Weights of a small mixture-of-experts language model, trained from scratch on English Wikipedia: a variant of SOAP for the experts.
Below are experts of layer 2 (counted from 0) of a mixture-of-experts language model. Rows are named router (the router's row for the expert) and show model dimensions 0-159. Each number is 500 + 25 x the weight over its row's rms, rounded and kept within 0 to 999. Numbers have three digits each.
After each expert's rows: "comes before" lists some tokens at least twice as common just after its tokens as in all text; "mostly gets" lists some tokens that are sent to it at least half of the time. This comes from a sample of Wikipedia text that the model never trained on. Tokens count by the router's weight.

# expert 28
router:490490498511478463513496530520498514524508509518501490572518489451508502533496487510466559490440467508509510522539499506484499479476527508466500499473551504544446497465477502512533537499458517528476466504497496524510506508482486518505442530464466523529507501516489499506549504516520509500542519457474524548528515476525510472480517508485466491510463467499490501482497480513497504523509501491462444488506511488476512510493486498514533527510486490570484487502514572517492535478459502
comes before: "0", " |", ".", "–", "1", "8"
mostly gets: "3", "7", "6", "4", "9", "5"

# expert 22
router:509483499492497493495512522490499483539492509501497483526522498488519501513510466480488503530489469528510517482545486535498497481474492528481489505477536464511487500504504518588520512487499508484520501490519481482487531476546500506448504482486520515570496496483505485522522450556470489487501524512506503542516525494403450507530520506508487503493475451478503495465490495498538452490483488484507472533527509518517533544494496505536553498487456512554482452473491519497524474498504467
comes before: " of", ",", ":", " in", "s", "\n"
mostly gets: "ation", "ion", "ound", "ction", "ity", "age"

# expert 39
router:536530491499496462489507490465465490513461477429511500532508531491528432495519499448488501522486507466501488489517519515462495495485495500491504514492510504476524530493489490523520496501481460529502486518515460514497540491470501484504469505489491542472477448435486514504529488553527475515477508525493463521479544468479501520533477529469518509526483480513532515475517490472467499534470502499477499504504526499497508527549522488487516511491468510495461488525539564472502457530435522
comes before: "1", "2", "3", "0", "4", "5"
mostly gets: "–", " (", "/", " U", "===", "("

# expert 16
router:529494499519474489506549464472490510518505480479513492486503460482533509495521466460484517522497449504542463496475514542549507517514518449494515499483513505467472518484467511539506505469496509491476488524513487506509502514455460455446492530534496547457498508498518480476491462531517502518498536501509580490471492503487502508584488508516501488504493494491492489497477499481521485538495495493477529491510533450523469513468524534538510527553441521478509511500484482518511492509494464
comes before: ",", " of", " and", " in", " to", "."
mostly gets: "es", "ing", "s", "er", "in", "us"

# expert 8
router:503490499465538473483515494457497506538508498527497489561510525489546509508558475525494559507476507515492518487500504489512486482450472494530524510501508471510473476515506461496500540513484522510498500520500502512511478434487483515501494578515467519508514488503496481502492444467517471502548519489508508517550555505488479483503538536499511459527484485469495506481502478480541519539496509479485475501547535467526511455504502489486487491461449515513466481491487512519514522488447543
comes before: " |", " |\n", " (", " and", ";", " is"
mostly gets: ")", "\"", "),", ").", "%", "\","

# expert 12
router:535478489515505500505482580508500523454528479460468480517480523487534492510516500448480500500466510472549507522503446544531492488498495456476494527513515471516515453507494512506512532466475445494464479514524465529518527477560489478477499523488508463511497515490510450509482474528507549528462501498488475498508501456489469493511509505520493508547486453475467504463510497453519487494491499474515506501519488494483548490483528476523502508448481493500498479525493525471526482543487476
comes before: "ed", "s", "ing", "er", "ation", "ers"
mostly gets: "ot", "est", "ig", "end", "iv", "oc"

# expert 31
router:513485481482472513544494503477504506539496496510485478523499502481490500553511498476488527508494469441539518505522493523532497464499523430452530479490510488521472487470496459514493544477477498472508452530519479538556521523502481511504496483468504505560500522510500479532515465520507507502512493456452499510496520455506484488478571494469521468545466508502477505485485472467513506532482504442497510526518493491494480482522539511518525508484485515528512467486480528556527519529496523
comes before: " |", ",", "–", ".", "0", ")"
mostly gets: "%", "}", "′", "″", " km", "°"

# expert 9
router:463480492495548460514484530488472541511487495459498506491466527487543496518507473507491513499518452496502548496506496543489502491471522509513482487529518506511486505480502479541509491485473478516518491501480488492508485534478468494491437503465481462494551508549540488499539500516444450496431497533513556499516501517507480465492500537441500508521491443523490496464494472454481482505482470513514535500511482485472484479475526537506495503483478556464469523516485491513492535486498501
comes before: "1", "2", "3", "4", "5", " |"
mostly gets: " ", "ill", "ip", " un", " ("

# expert 33
router:528476469451481487522509508502467487460467502499492492472505452479472475507535460467489516472467510546522512518539519519505505505497529479535540503517545477536407497475505468485532491494510543498512520495488506521534471493513483540508489485498490476494456468462522489440499495493465513503528539464482480509528496477515507520506495503483473484470502482538519477495484492506520467505456466504500507504549522499480500487533511496501529532567535528508538487489483489524485485506540476
comes before: " ", "|", " S", " P", " D", " M"
mostly gets: " |", "|", " |\n", ":", ";", " •"

# expert 15
router:530473485453485446513471516488498535521481508493457486506500487482491514514532506468491515470514485493540455520454477512491482493484538433529521491492495485528544455493489529503513518496473535520520512519512502525509453551507477484472492509520465510566474544500532489465504531478536486479519491526487537503446511517472463474474498533517506502511495491499531517490499474462470472487501478515492462512484496506483532502521511507505517529477482561539481548480528519539526532511499502
comes before: " by", " to", " in", " the", " with", " on"
mostly gets: "ed", "x", "ated", "st", "if", "ted"

# expert 25
router:540460513501493501495515526478516527482510492490487469517499499480518479490495462524495525543529485514494537504481519499496452481494449515502512501464506490530520512475518488526492539485483485516529490484467500503527502487483458514451508471495483517524526456531463474497503490534487452491509512483548469531458507449468520494526476497514471462498471469497512479474488455502505512510487515507511491482473503526521497471555482507482522526572478577520496498469526504471558477467498443
comes before: ":", ",", " of", "\n", "s", " ("
mostly gets: "ate", "ia", "and", "ce", "ian", "ter"

# expert 30
router:485481487508524500515503519470483524517512506510502501537517466480501491512482432464498516480554503502516501488521514511500479486462472497486509501500493499490424490492544482503558494490484502525500504482461477536525466504496516551502466500549463497552455429519482506470506518491502542515503535472465492522457526501485483470490485532530554477494511487536509478486491510504554464555488507503500471505540551474465489534511475520509535520508478500490531521510503484527515482487495495
comes before: "-", " ", " and", " but", " which", " M"
mostly gets: ",", ";", "\n", ")\n", ")", ":"

# expert 13
router:464498478467476526531546497442492517488508504480498462517499518495506499508468473527489500492473477457500488526477495496564466452519474523485512503515539490521505477510483572521528542459495532562490540524499477514513512523458465473492490514539505481496495511488479490515504502501504480487492510470485523493511512499496467452506522535499479519520510479502514501517518482512514493499453458414491484501432500477470480443478482481499481511487472491475508520490551528502486513515495495
comes before: "|", "==", "-", "The", "===", "S"
mostly gets: " \"", ".\n\n", "==", "\n\n", "'", " A"

# expert 29
router:485480480495495478513485511519504561410505500496512494548490514460517478533527500478434491495468486532510489517507487502491495478509483487500508500452508489520554515478511502512525508510491512470461479504455480516481493499467541506469491524504502525512510505533493514479495508511496509507521524497513535531507492477510501488526473518476503514497489475526478511468490487488494497543469506529428412522494504490554504461531468511478489506525517513492473512448518557502506503495429488
comes before: "0", "9", "8", "7", "6", "5"
mostly gets: "1", "2", "9", "0", "3", "8"

# expert 23
router:550477492488506506540548509470481530527518474490492476462518456506497491458538452531463484514476480481480556488505532498470486445479496473511489517489507480468495507476480478499533491509458500471490448516491486521518525463546533529493516503472490461520470490531491491473484494511498490501442500524494541515476539498498489491497484531504467456495499503543540483480467476489515503512474442485496476494524543505505522507508490523490534505501479511502461525511529480508522565509446507
comes before: " the", " a", " s", " f", " his", " c"
mostly gets: " the", " of", " by", " on", " in", " and"